Experts of a small language model: 13 layers.
Below are experts of layer 3 (counted from 0) of a mixture-of-experts language model. Rows are named router (the router's row for the expert), up (a neuron's input weights, with its number) and show model dimensions 192-239. Each number is 128 + 24 x the weight over its row's rms, rounded and kept within 0 to 255.
After each expert's rows: a language model's description of what the expert responds to; "mostly gets" lists some tokens that are sent to it at least half of the time. This comes from a sample of Wikipedia text that the model never trained on.

# expert 5
router [157 142 116 169 174 106 131 129 115 107 137 136  87 114 106 142 190  97 176 167 104  99 115  87 100 153  98 114 164 125 138 106 159 110  97 138  95 176  96 159  72 156 142 128 115 142 100 146]
up0 [122 122 125 164 116 128 162 111 141 142 147 133 103  95 142 142 125 130 161 123  80 107 151 173 116  93 103 140 181 121 127 115  77 113 123 135 119 153 124 132 117 150 118 162 149 145 135 120]
up1 [158  81 137 131 110 147 134 110 174 149 153 117 148  88 115 100  97 154 144 116 101  68  85 164 112 136  86 134 107 130 127 109 113 123 137 144 104 110  83 133 112 158 149 141 101 136 100 116]
up2 [150 142 126 123 160 125 154 135 124 110 132  92  93 135 165 156 145 118 132 151 134 134 104 155 132 109 157 154 145 123 129 153 110 141 124  87 139 126 154  97  98 173 140 123 140  91 116 171]
up3 [123 112 125 135 160 148 132 153 115  96 131 128 106 103 150 102 108 139 100 148 154  99  95 127 135 130 154 146 114 122 115 163 110 145  92  71 162 121 100 130 172 137 117 123 177  97 124 165]
up4 [110 150 137 128 117 121 149 131 139 164 128 138 133 104  71 145 161 173 102 155 132 120  82 147 137 130 133  98 134 127  96 126 156 141 160 137 123  98 103 106 147 170  96 129 131 109 141 134]
up5 [120 103 119 132 148 103 142 143 133 133 151 139  86 124  74 151 128 131  84 155 126 132 135 149 150 148 147  45 123 104 141 171 102 126 120 126 139 112 154 123 126 136 110 115 135 138 146 108]
up6 [122 106 203 115 152 143 148 147 138 145 106 116 123 124 132 142 175 138 131 127 124 140 126 122 132 103 140 152 130 135 142 138 181 129  95 153  65 125 115  87 145 104 135 123 114 150 117 127]
up7 [130 107  88 139 152 128 175 130 142 140 141 123 118 123 112 130 153  95 128 119  99 106 144 111 112 100  97 147 114  98 102 172 117 143 145 110 121 114 108 111 142 132 100 116 100 119 117 156]
up8 [ 98 157 172 153 155 114 139 138 129 139 135 153 107 127 149 137 138 140 152 110 121 136 131 101 120 157 127 154 146 132  91 118  99 123 117 134  99  96 159  67  69 116 111 123 115 119 130 147]
up9 [ 93 104 132 132 140 128 113 134 150 145 130 103 144  99 136  75 116 117 134 191 149 108 105 102  76 147 135 132 111 147  88 176 168 181 131 131 118 115 106 133 150 137 154 131 116 116  64 166]
up10 [ 90 107 139 145 143 134 136 128  99  96 118  88 132 143 119 128 165 100 111 145 128 140 130 154 139 116 125 136 107 131 117 122 169 118 126 109 126 148 117 117 114 143 130 153 124 130  62 165]
up11 [130 107 107 140 160 179 127 141 150 135 115 141 114 110 145 156 138  85 115 157 116 116 163 126 146 127 165 138  41 141  98 102 126 136 128 137 142 107 131 148  96 158 143 116 116 140  77 113]
up12 [111 145 130 148 144 131 149  95 126 104 148 115 118 127  99 137 135 117 117 121  82 113 129 136 102 103 156 132 191 135 124 110  98 123  79 116 151 146 145 128 143 138 159 170  95  95  74 107]
up13 [127 134 125 115 157 140 146 136 161 126 131 155 127 127 133  91 135 131 109 134 122 118 126 135 127 166 101 151  99 145  74 118 111  93 125  79 104 127 129 137  98 189 121 124 127 135  74 134]
up14 [137 139  94 135 150  93 149 139 158 135 174 140 110 171 152 145 119 158 117 127 139  70  86 160 150 127 118 176 125 112 123 107 159 139 153  93  86 116 131 108 166 120 159 113 101 126 132 129]
up15 [140 162 121 142  99  82 173 129 145  71 150 148  97 140 108 155 127 139 114 148 116 103 156 128 148 130 129 137 125 114 131 172  68 134 123 106  99 128  92 100 118 120 104 127 150 131  87 140]
up16 [107 123 120 142 107 132 117 130 166 170 135 155 134  91 188 174 140 145 121 127 115 122 183  94 129 142 120 117 131 116 109 141 114 129 160 115 147 130 129 139  96 100 140 106 121 120  82 107]
up17 [153 145  84 124 145 109 111 115 141 146 130 114 142 146 123 179 125  86 111 141 152 143 119 138  97 162 120 113 142 116 150 119 154 102 129 104 109 140 140 107  97 122 132 138 135 115 122 150]
Number digits in coordinates, years and counts, such as 25, 1914, 40, plus pronouns and possessives like he, it, their.
mostly gets: " 0", " he", " their", " it", " 2", " first"

# expert 11
router [108 129 136 152 121 139 105  95 153 151 134 128 122 118 102 134 153 124 140 131 121 111 173 108 180 120 104 135 116 108 124 121 109 154  78 112 162 137 114 155  82 139 129 163 146 133  92 136]
up0 [105 127  99  96 121 148  96 119 103 143 125  91 140 140 167 149 153 133  85 117 152 142 166 124 164 167 129 112 152  72 102 130 139 154 120 139 155 138 122  95 167 111 152  90 113 105 114 148]
up1 [121 126 103 166 141 128 109 151  98 104 126 115 112 163 149 130 151  68 123  95 115 114 160 154  80 107 105 118  79 147 123  97 141 115 139 134 101 155 102 151 130 106 137 176 171 105 101 173]
up2 [119 136  83  84 136 152 132 132 160 122 140 138 136 139 120 112 166 157 109 118 135 128 123  80  89 139 138 148 120 133 135 139 146 133 135 121 145 110 145 124 139 113 123 138 120 140 136 162]
up3 [151 147 144 151  95 127 109 125 103 121 110 150  97 121 151 121 141 117 110 151 122 136 144 141  94  98 126 119 159 134 119  98 152 121 148 132  60 101 101 148 110 147  91 104 152 160 112  94]
up4 [103 114 109  56 110 122 123  97 105 144 140 162  97 136 130 168 128 109 106 116 123 102 163 160 126 155 156 112 153 116 158  96 123  76  90 138 103  98 143 124 143 124 110 139 140  81 106 153]
up5 [115 138 126 107 104 149 113 140 151 114 115 103  98  78  63 122 110 125  91 144 130 130 164 172 136 147  75 118 135  94 106 134 116 104 126 118  93 153 138 126 113 107  98 161 164 148 129 148]
up6 [133 113  92 137 111  99 140  96 154 146 106 126  88 131  95 116 195 133 127 108 131 109 147 115 168 144 126 128  93 144 128 108 107 129 137 100  82 147 115 104 152 148 113 114 142 155 138 102]
up7 [128 148 126 114 118 127  96 111  93 200 132 138 161 112 160 148 149 149 115 123 149 132 166 116 161 146  93 138 161  86 118 109 180 114 144 119  95 133 108  83 154 152 188 112 104  96 107 111]
up8 [104 102 144 111 153 168 142 133 138 157 107 144  93 114 154 141  81 106 158 105 140 155 145 153 101 132 132 137  81 133 157 127 131 113 142 120 114 156 114 188 115 177 127 143  98 154  96 137]
up9 [152 126 150 152 182 134 121 125 129 143 124 165  82 143  81 134 133 141 113 136 104 103 175 144  97  98 117 105 120 132 100 126 103 168 129 163 143 155 134 173 126 114 144 108 133  54 128 128]
up10 [129 127 129 142 149  97 119 113 130 115 140 143 107  89  90 122 145  94 121 106  93 120 142 166  92 105 131 142 122 113 127 119 122 143  74 127 153 143 158 105 142 108 137 153 170 136 104  89]
up11 [133  81 102 130  52 109 129 132 144 135 127 130 174 101  93  88 117 103 117 127 143 162 137 139  93 120 114 168  83 121 147 147 111 103 125 132 157 189 132  98 140 130  95 122 118 114  82 133]
up12 [179 109 130  96 141 134 113 117 165 151 154 122  97 130 132 138 174 102 118 104 145 106 166 117 178  82 115 132  71 135 114 121 141 108 118 144 139  99 121 116 119  95 114 149 124 109 145 143]
up13 [167  86 107 126 147 111 153 132 148  98 134 127 105 134 139 157 151  94 126 120 115 147 100  92  81 144 147 138 143 125 109 123  94 160 154 110 156 105 139 107 101 123  94 102 136 155 122 114]
up14 [142  81 138 137 162 123 122 129 136 159 113 131 125 118 138 118 120  94 149 114 124 121 132 146 117 160 109 114 139 119 147 134  82 126 166 169 142 107 116  98 122 112  99 115 119 151  90 114]
up15 [146 159 147  54 132 101 115 130 131  99 123 126 148 130 128 111 126 170 103 137 117 115 147 111 170 124 103 131  96 147 132 158 123 125 125 129 127 145 128  92  74 171  84 170 143 135  93 111]
up16 [160 137 141 164 157 139 145 118 160 129 137 125 102 139 163 112 118 114 105 105 122 104 148 132 104 131 117 148  90  98 138 184 102 146 152 113  95 136 122  94 142 132 130 144 147 102 134 124]
up17 [144 150  98 151 131 119  92 123 129 141 132 140 121  91 180 128 149 146 117 139 119 115 128 127 135  93 167 112  84 104 150 166 123 155 142 131 118 106 130 114 129 123 119 151 116 146 150 114]
Middle pieces of unusual names after a capital initial, such as ast in Nasta, im in Nimtawat, plus table fillers like None.
mostly gets: "_{", " Sch", " +", " No.", "----", " 0;"

# expert 14
router [129  72 162 120 138 113 106 107 127  97 131  90 116  99  94 142 109 156 172 105  98 105 127 120 126 134 124 115 126 141  90 116 143 132  97 124 111 161 134 141 113 118  82 116 123 156 144 100]
up0 [ 56  89  96 136 114 136 108 125 137  88 131 120 133  82  90 162  83  68 145 124 136 103 133 133 138 169 117 152 146 119 134 111 136 115 125 142 130 123 117 125 143 119 123 125 135 184  92 148]
up1 [116  98 107 116 128 104 142 117 149 135 113 134  82  95  83  94 125  98 117 120 140 144 149 143 169 124 126 135 102 126 148  98 125 126 115 123 139 136 127 110 122 124  99 117 134 157 108 114]
up2 [ 63 106 118 170  71 132 125  83 144 134 148 163 105 105 152 130 118 137 127 109 108 126 168 165 143 137 115 149  94 115 137 141 153 151 131 166  61 138 166 110 121 147 123 107 111 103 139 120]
up3 [ 87 164 142 171  59 148 112 128 107 146 145 142 148  90 104 107 132 163 167 131 110 111 105 154 104 127 107  80 113 137 110 133 100 152 134 136 121 137 132 150 118 154 105 163 137 153 118 138]
up4 [107  92  98 126 160 140 145 142 135 118 141 135 143 142  98  76  87 135 147 119 133 145 157  91 188 114 162 116 106  98 115 159 113 162 121 123 157 148 135 137 135 114 124 161  99 156 165 134]
up5 [122 132 112 142 141 138 159 123 167 165 157 155 100 140 131 170 134 171 129 144 121 121 110 121 134 153 111 119 139 132 141 152 132 104 102 119 105 124 160 135 100 104 123 108 150  37 190 143]
up6 [ 90 177  94 145 142 146 117 130 138 159 118 121 111 118 112 165 177 153 154 125 108 121 117 108 116 151 105 130 162 135 180 108 160  92 150 134 116 129 109 150 166 129 174 144 136 124 111 153]
up7 [135  87 102 197 137 134 106 127 125  97 151 139 140 111 121  97 129  93 163 129 118 130 157 119 118 167 126 146 113 126 149 112 164 120 134 130 159  98 141 129 130 104 105 141 150 125 117  99]
up8 [135 110 107 111 144 171 133 108 136 155 143 146 123 126  82 145 111 140 128 109 130 100 186 159 167  92  94 124 114 119 147 140  93 128 123 118 159 142 142 135 129 149 134  98  95 126 119 118]
up9 [171 117 142 147 115 122 134  95 167 136 140 120 149 158 127  87 117 151 118 123 130 108 171 116 124 181 150 149 117 136 168 149 123 103 112 126 184 189 102  81 134 121 126 136 134 177 122 128]
up10 [147 114 136 101 130 144 125 126 142 107 128  96 115 133 134 135 104 142 172 152 120 138 115 101 139 161 130 110 118  95  91 168 137  97 157 159 142 121 145 154 106 120 135 143 154 139 172 142]
up11 [111 119 168 165 134  72 153 118 116 169 137 149 152 164 134 109 130 160 158 100 128 102 142 138 132 110 195 151 148 111 155 128  99 128 114 121 148  72 140 148 180 118 121 145 167  80 125 110]
up12 [ 87 121 154 146  95  77 113 126 121  56 133 137 156  87 191  91 179 107 154 189 125 119  94 134 145 150 138 145 149 131 137 142 125 149  93 120  72  96 151  85 118 148 123 104 138  96  95 139]
up13 [128 161 166 164  65 150 143 113 143 168 143 135 131 115 152 148 102 128 131 132 119  97 132 137 129 150  80 164 125  98 140 164 135 126 151 144 134  99 122 119 128 119 150 133 117 110 155 112]
up14 [148 132 154 119 144 164 137 104 111 156 138 117  94 106 143 148 136 148 106 143 170 146 124  60 149 110 114 141 120 137 135 107 155 130  30 150 173 129 121 133 123 105 146 122 144 111 145 125]
up15 [120 122 128 142 140 111 111 124  68 133 142 114 115 143 113 102  94  75 180  93 137 110 144 136 131 124 151 108 133 136 121 163 143 122 110 103 136 161 133 129  77 139 126 145 156 119 108 149]
up16 [169  87 155 136 151  96 151  95 141 160 118 124  81 129  97 106 120 121 138 157 144 106 166 144 126 133 125 132 151 151 153 125  93 107 107 128 128 100 108 136  78 131  99  99 104 146 123 133]
up17 [144 125 162 151 107 162  95  94 147 100 119  96 145 110 132 112 100 142 133 119 133 169 156 159  89 103 157 102 165 148  79 148 174 149 109 140 128 117 143 123 146  92 111 179 129 188 111 125]
Opening letter or short first piece of a word or name, such as M, G, Br, el, compos, plus CJK byte fragments.
mostly gets: " G", " m", " V", " c", " d", " M"

# expert 2
router [126 129 135  96 137 123 150 131 125 133 165 108 142 112 116 115 144 147 136 134  98 146 116 119 134 132 103 140 162 131 127 138 139 141 143 151 118 130  93 133 117 120 183 172 119  70 154 135]
up0 [134 119 169 177 168  92 164 140 129 114 106 147  93 100 150 173  82 120 153 118 131 135 146 103 122 129 143 119 106 117 156 148 131 112 104 124 108 132  90 113 145 177 151 157 134 147 148 126]
up1 [121 110 110 113 140 145 131 115 161 150 126 124 120 144 124 178 115 181 139 110 136 120 149 127 150 174  91  97 146 125 151 109 152 167 157 156 116 130 131  91 154 146 142 130 117  97 117 146]
up2 [ 92 107 175 119 167 126 133 131  96  92 138 159 119  80 103 121  98 126 164 132 110 145 108 155 158 127 132  93 112 101 141 155 106  73 135 152 101 107 123 162 122 110 141 182 134 168 157  93]
up3 [142 132 127 138 132 104 145 128 160 102 134 100 152 139 155 139 110 153 114 114  99 112 158 136 145 130 107 127 181  79  78 128 125 158 126 103 149  97 103 122  92 134 100 129 117  94  77 182]
up4 [123 118 183  91 128 132 114  98  99 141 116 146 132 156 134 136 132 171 111 114 144 128 162 151 167  94 118 111 128 165  90 116  88 174  89 171 110 121 133 120  93 124 155 127 161 141 160 101]
up5 [174 142 101 130 127  83 115 119 105  79 126 105  97 106 131  81  80  87 108 145 155 130 124  74  97 114 120 125 186 121 138 151 129 128 132 151 192 122 129 108 127 123 142 131 127 118 113 114]
up6 [102 120  99 122 135 146 160 140 112 132 136 174 113 168  95 125 148 144  83 111 106 126 142 124 153 142 128 117 146 150 149  89  93  90 126 158 131 154 132 133 101 141 113 155 143 108 129 113]
up7 [182 141 120 127 121 167 176 137 128 152 128 130 130 151 132 167  96  75 126 147 138 146 128 147 174 144 160 123  96 129 144 131  92 144 123 121 126 110 127 154 144 129 132 132 103 145 157 112]
up8 [125  93  88 176 116 125 124 129 126 143 138 113 102 131 119  96 127 102 108 156 120 132 116 131 117 143 151 125 130 109 105 173 160 203 109 135 100 104  95 117 140 103 118 103 106 151 171 145]
up9 [106 154 118 160  90 164 105 131 131 185 125  62 135 171 101 141 127  99 112 144 124 141 142  65 137 113 127  90 142 126 126 159 142 154 142 130  89 145  82 170 125 116 178 111 104 132 106 125]
up10 [125 108 112 128 106 161 131  98 149 166 148 122 128 167  96 119  88 147 137 177 146 114  95 102 101 130 144 189 111 135 164 110 163 165 114 156 125 144 122 110  90  91 154 108 124 122 184 139]
up11 [ 87 133  62  88 119 133 166 116 115  90 143 156  95 132 140 136  87 150 131  92 107 169  98 120 123 120 130 140 106 127 104 150  67 108 139  71 146 135 136 144 148 119 154 110 102 162 105 105]
up12 [156 120 136 147 131 162 115 149 176 149 127 109 119  94 137 100 128 183 132 124 135 117 123 178 141 181 117 118 153 111 153 197 153 147 135 148 125 158 150 143 179 162 151 132 120 121 112 175]
up13 [117 112  86 211 149 123 156 139 162  96 135  97 117 129 111  85 115 109 123 133 121 140 161  86 124 126 127 123 110 149 162 111 121 184 143  82 110 125 134 160  99 170 120 146 116 124  94 110]
up14 [119 125 112 143 130 119 152 126 131 109  99  97 146 141 171  99 114 139 134 109 135 135 142 121 161 120 125 142 110 133  94 124 105 107 120 140 103 163 130 112 142 103 138 128 157 110 181 140]
up15 [119 149 184 107 122 123 130 135 164 159 157 124 138 105 108 124  93 167  91 118  86 117 170 134 194  82 122  99 138 141 123 150 147 120 125 145 127 174 130 158 108 125 144 124 124 112 113 135]
up16 [139  89 121 144 128 135 135 133 133 173 129 167  90 139  61 142  83  96 115 130 132 104 182 126 106 129 107 116 109 139 150 141 120 137 128 106 155 152 130 104 115 118  86 131 126 155 121 121]
up17 [178  72 118  76 157 134 123 142 163  97 118 123 120 126 114 191 123 139 109 122 108 146 109 109 110  85  94 137 115 141 129 155 158 107 121 105 139 165 124 204 137 155 145 147  94 116 107 101]
Closing suffix pieces of words such as -ed, -ing, -ation, -ly, -ers, plus past-tense verbs in narrative prose like began, approved, released.
mostly gets: " used", " then", " him", " made", " out", " there"

# expert 10
router [147 142  94 123  82 112 111 113 154 128 168 111 141 105 105  80 127 118 153 136 115 127 130 143 125  66 142 141  95 133 119 161 181 163 136  91 146 116 103 159  82 136 152 147 132 149 142 147]
up0 [163 134  63  79 143 158 121 131 139 113 116 137 129 143 170 141 181 117 130 148 103 135 114 127 132 122 124 129 124 144  95 125 118 115 133  98 158 116 134 160 106 164 199 162 144  72 109  98]
up1 [102 108 167 116 141  88 161 145 108 135 112 140 142 170 152 169 142  88 122 113  83 105 102 137 104 123 114 128 135 100 166 120 134 189 148 154 169 151 131 121 121 139 171 130 122 159 107 137]
up2 [102 128 102  79  79 183 123 130 106 158 126  99 145 157 140 141 133  99 131 145 145 131 130 132 141 146  83 158  98 139 184 140 164  99 112 130 145 160 132 143 129  96 154 102 135 111 134 145]
up3 [110 141 135 127 171 161 137 145  90 129 140 117 139 108  89 119  81 116 137 162 106 153  91 151 111 138 124 137  75 149 150 130 115 114 121 109  41 116 125 102 121 176  66 135 129 117 161  88]
up4 [138 118 113 151 194 107 131 134 140 151 132 124 108 166 139 159 116 119 128 144 119 124 144 168 151 141  93 148 151 118 129 129 138  82 146 100 102 165  91 133 125 163  91 121 115  93 127 139]
up5 [136 144 115 146 121 123 172 119 112 165 144 115 105 107  86 132 126 115 127 112 112 140 143 114 130 163 166 123 154 102 183 107 136 130 104 162 150 139 113 124  93 117 133 124 139 126 177 104]
up6 [ 98 123 119 150 110 140 105 135 155 121 124 120 172 107 155 108  97 128 138 113  82 117 133 109 119 109 131 138  87 126 179 141  93 127 135 130 133 104 136  87 150 142 134 127 115 133 148 121]
up7 [126 118 139 117 126 192 150 127 135 149 125 137  42 105 131 151  79 130 144 141 117 149 148 130 150 170 137 132 151 136 138  89 158  94 123 148 137 119 113 113  68 108 135 148 109 166 130  95]
up8 [148 114 146 142 115 137 148 114 176 130 131 154 142 199 134 151 120 120 105 110 122 145 142 119 121 158 164 110 125 148 112 143 138  94 125 122 117 207 147 122 115 137 165 131 102 115 137 154]
up9 [152 133 146 102 157 103 128 110 129  88 148 126 111 153  94 119 150 180 142 127 140  94 106 129 117 112 115 133 118 130 120  84 175 119 134  65 132 121 148 139 140 168 111 137 104  90 137  70]
up10 [117 119 108 138 132 120 135 144 154 131 152 129 144 134 131 123 173 122 119 123 158 115 125 146 128 122 135 112 123 158 122 152  93 124 134 151  74 143 114  81 203 177 131 136 142 128 117 153]
up11 [ 90 140 138  84 156 140 110  70 103 117 133 128 118 167 134 183  85 150  94 131 118 127 161 123 139 175  81 131 205 125 129 124 100  98  97 108 150 115 123 147  81 123 147 114  83 124  85 174]
up12 [143 143  95 145 118 148 129 115 133 178 149 112 112  78 113  89 148  91 118 131 151 123 151 105 138 104 105 119 149 138 136 114 164 123 126 124 138 134  91 138 114 134  94 103 171 161 102 123]
up13 [ 93 155 141 129 147 165  98 147  55  70 133 116 129 146 123 126  94  96 110 156 151  99 127 122 120 133 115  82 117 115 186 160 125 154 114 126 137 163 128 167 168 219 120 125 159 150 160 103]
up14 [145  97 140  97  94 146 111 127 138  83 128 132 118 142 142  76 165 141 132  83 105 132  99 118 158 118 111 140 184 130 147 148  97 122 123 141  76  92 121 121 187  88  88 113 118 118 179 172]
up15 [139 112 128 124  99 114  91 133 101  63 132 127 142 122 141 116  96 116 120  77 118  92 166 158 120  55 163 146 119 104 137 140 136 139 131 101 128 159 142  69 158 146 109 153 110 176 113 160]
up16 [155  82  93 120 134 148 137 143 114 131 167 132 117 159 144 151 138  55 139 170 123 120 140 115 134 128  81 131 126 140  96 105 123 113 129 102 134 167 112 107 154  80  54 129 182 127 134  97]
up17 [ 76 135 122 130 123 133 114 136 145 155 155 134 124 109 111  90 143 141 153 151 121 144 117 118 128 105 129 123 107 133 144  94 102 110 162 153 112 121 138 145 171 125 119 129 159 138 111 162]
Table cell separators, also commas, semicolons, colons and short connectors like was, is, as, by, in, in tables and prose.
mostly gets: " |", " was", " as", " by", " in", " is"

# expert 1
router [112 132 154 117 103 142 126  84 102 121 138 146 124 119 130 165 137 155 161 128 126 132 111 117 133 152 114  77 142 132 112 132  88 186 127 117 125 148 118 123  81 129  81 144 138 149 148 123]
up0 [122  53 126 106 133 116 139 118 125 140 135 132 119 114 125 137 143 163 144 101 111 140 120 139 120  94 111 106 134 118 152 119 117 156 151 107  99 170 142 136 100 150 132 132 106 108 159 197]
up1 [132  96 184 158 129 152 149  95 101 115 128 133 165 116 145 144 128 134 149 165 123 114 138 110 144 114 180 110 122 173 154 151 151 101 151  91 122 146 138 113 122 137 142 107 135 122 131 142]
up2 [ 98  97 121 170 124 143 142 120 126  88 132 127 146 109 138 114 138 112 115 148  91 116 120 126 156 122 130 117 113 126 126 125 126 107 124 131 128 139 103 148 112 137 154 119 104 147 140 121]
up3 [142 151 150 125 160 148 104  69 141 137 130 113 126  98 114 107  88 121 129 152 142 138 168 103 139 105  93  96 137 124 174 121  81  89 132 118 121 134 140 108  85 135  78 174  92 132 147 156]
up4 [119 138 117 131  98 161 131 148 152 162 122 123 131 112 102  94 104 181 158 159 108  95 129 170 134 116 125 144 148 153 128 118  68 146 141 132  50 121 133 112 134 137 149 121 104  55 120  93]
up5 [179  92 142 109 153 165 134 111 124  99 156 120 121 100 102 154 119  90 117 143 100 115 135 115 154 147 129 116  78 109 130 159  66 135 121 116 153 102 125 129 113 138 113 163 144 138 106 120]
up6 [133 144 118 164  93 170 132  81  93 117 143 122  98 115  82 161 124 165 140 130 125  84 171 127 155 114 163  75 143 131 145 130 118 144 126 142  97 159 102 185 138 147 120 105 151 174 123 141]
up7 [146 152 122  78 127 128 133 151 131 153 134 117  98 136 162 128  86 103 132 156 139 132 141 117 152 128 142 162 159  90 118 105 129  93 102 159 111 117 137 110 147  92 160 101 109 137 144 156]
up8 [135 149 125 129 120 123 117  93 100 118 116 109 129 140 136 141 123 112 123 154 107 114 121  94 144 175 148 160 154 145 147 102 185 114  76 149 133 136 123 118 137 122 134 122 143 118 107 157]
up9 [119 136 113 125 151  93 144 134 128 157 129 142 148 155 159 129 100 125 157 137 149 143 135 129 124 114 148 104 189 127 104 113 186 173 147 147 144 112 116 135 127 129  77 117 106 135 121 140]
up10 [108 110 131  95 111 143 142  98 158 106 129 117 124 136 138 163 130 164 133 146 148 122 122  92 127 164 142 139 149 142 122 108 116 148 136  97 120 189 122 143 116 117 123 150 131 150 169 134]
up11 [129 101 141 197 126 150 124 125 150 125 118 110 113  96 168 159 136 129 131 117 129 107 121 122  97 146 134 169 108 120 124 189  92 124  86 119 150 111 131 124  80 160 148 101 146 107 111 200]
up12 [ 86 138 126 122 130  94 105 126 146 111 132 132 105 102 130 125 114 139  82 136 123 162 131 156 141 132 102 105 149 120 143  92 194 180 109  90 193 108 132 115 142 139 107 141 160 109 130 112]
up13 [122 142 161 127 136 129 127  94 128 137 145 114 113 132  88 100 147 103 125 148 121 121 137 149 150 123 147 110 120 123 109  96 123 123 118 132 171 125  97 114 158 133 151 122 121 133 185 120]
up14 [125  85 151 146  97 144 131 117 132 114 114 129 134 155 108 128 151 141 159 143 137 104 100 150 118 117 121 139 132 126  78 113 140 120 112 121  91 142  97 100 121 125 175 118 144 148 155 160]
up15 [130  86 111  94 122 131 120 133 131 120 117 125 118 163 100 141 140 132 115 138 183 101 135 119 126 119 137 130 116 131 124 128  98 127  97 130 112 127 109  87 185 151 120 154 138 118 100 132]
up16 [159  89 128  93 124 147 118 143 121 130 132  94 153 148 124 167 147 138 117 107 136 119  77 115 132 176 124 145 148 117 103 106 124 108 125 134 157  98 124  97 116 109 131 120 127 136 162 127]
up17 [117 120 124 169 111 148 167 116 118 125 166 128 129  97 136 148  78 122 151  96 123  98 150 102 168 143 134 111 136 137 110 123 157 177 138 150 109 123 129  90 156 122 125 136 110 162 132 103]
Opening capitalized pieces of proper names after the or of, such as Warren, Marco, Hen in Henrik, St, New.
mostly gets: " T", " D", " New", " Sh", " W", " St"

# expert 6
router [142 162 150 129 119 107 153 113 141 124 164 122 113 160 111  67 155 136 134 149 123 112 121  97  96 144 155 116 136 108 116 107 115 155 120  98 124  95 134 127  58 162 143 135 143 136 131 116]
up0 [136  60 119 144 114 146 146 135 156  81 130 121 155 131 118 116 172 149 131 195 121 160 120  94 136 144 134  98 136 138 143 139 138 124 114 143 169 120 138 110 170 132  95 153 105  96 168 143]
up1 [100 158 164 105 123 142 130  99 104 122 159 143 126 121 132 126  95  82 128 129 140  95 115 129 110  94 124 115  96 127 114 121 156 105 111 128 120 120 138 120 135 141 104 127 165 133 114 142]
up2 [142 148  91 103  92  97 175 145 159 129 138 132 157 152 102 148 136 112 141 124 119  96 159 125 132 143 134 153 128 106 104 112 172  93 136 128 140 115 107 130  64 151 105 143 141 114 145 116]
up3 [142  94 122  90 142 118  94 123 155 153 133 136 150 124 146 140  99 125 154 107 141 140 186 119 100 100 130 134 131 122 116 127 133 128 126 120 126 114 114 120 136 137 134 147 132 111 122 139]
up4 [147 105 150 111 116 129 116 137 127 133  99 149 106 141 106 173 165 108 170 121 120 114  95  88 112  98 143 121 165 132 136 173 120 176 140 128 126 131 107 152 172 126 102 158 116 130 132 160]
up5 [ 99 184 135 150 123 132 141 132  95 141 122 128 104 169 131 104  99 159 107 108 139 153 136 152 180 137 146 120 130 138 138 168 144 114 110 145 152  99 117 130 126 132 130 152 109 135 126 100]
up6 [123  77 109 141 153 145 133  83 132 143 135 124 160 137 124 101 198 102 135 126 145 137 122 143 154 128 128  91 161 118  88 141 125 145 110  96 144 116 120 129 124 118 136 178 139 109 117 175]
up7 [140 125 135 156 109 176 156 167 155  98 128 142 128 133 143  88 133 145 123 161 132 131 139  96 129 126 144  96 117 149 115 119 121 136 119 126 109 111 135 114 124 135 140 149 134 117 130 202]
up8 [123 114 111  99 109 135 157 128 118 115 111 104 116 133 115 128 134 168 123 121 127 122 142 144 168 129 138 151  90 132 176  82 128 157 130 135 117 130 150 133 118 133 114 105 158 135 146 122]
up9 [104 141 114 128 137 147 107 114 116  96 128 146 138 165 147 115 132 157 144 129  74  73 163 160 124 126 172 144 127 104 132  99 140 126 121 157 186 154 124 135 116 122 108 130 159  89 124  94]
up10 [182 156  77 126 134 113 131 173 110  86 156 142 133 112 155 119 144 100 136 157 142 125 119 121 144 142 143 130 134 138 132 142  68 143  76 178 112 110 154  89 134 108 100 146 133 140 109 150]
up11 [150 150 105  96 138 113 139 119 167 151 104  88 110 156 141 104  97 108  97 137 101 136 137 110 134 161 117 127 151 131 137 101 125 119 131  89 124 111 129 134 101 122 147 114 179 116 135 113]
up12 [153 140 121  90 115 110 142 102 150  92 162  99 126 131 121  93 112 141 178 171 103  77 133  92  94  90 137 138 177 113 106 114 112 144 145 124 146 148 154 155 165 148  97 100 116 117 153 147]
up13 [110 133 161 121  57 135 111 138 145 166 122 120  76 135 137 149  93 136 149 103 144 113 112 142 114 133 137 137 171 109 126 129 130 144 148 149 159 137 117 123 126 141 167 115 107 142 114 142]
up14 [131 133 187  93 115 126 137 117 135 105 122 142 144 155  79 140 111 123 128 101 137 102 151 164  99 117 129 115  89 159 124 161 108  96 132 130  84 110 124 132 121 129 120  91 101 108 166 135]
up15 [107 134 146 127 141 133 121 159 135 119 134 164 100 105 128 114 151 145 172 153 132 166 132 114 158 110 112 129 120 130 133 155 147 128 135  94  65 136 107 110  92 122  91 144 126 142 163 132]
up16 [129 165 132  80 101 123  79 105 120 126 133 139 134  88 134 107 182 124 152 157 152 102 105 178 116 130 135  80 163 119 133 130 132  89 107 117 110 127 117 118 136 131 146 111 114 160 140 123]
up17 [132  98  85 153 133 185 108 125 130 127 163  90 128 122 114 169 136 117 145 133 141 133  81 146 104 108  79 134 124 144 118  98 124 137 148  71 148 124 133 124  99 115 160 135 154 113 112 136]
Line breaks, sentence-final periods and quotes, digits, and final pieces of foreign or surnames inside tables and lists, like Muller, Ruhubelent.
mostly gets: "s.", ".", "2", "4", "3", ")."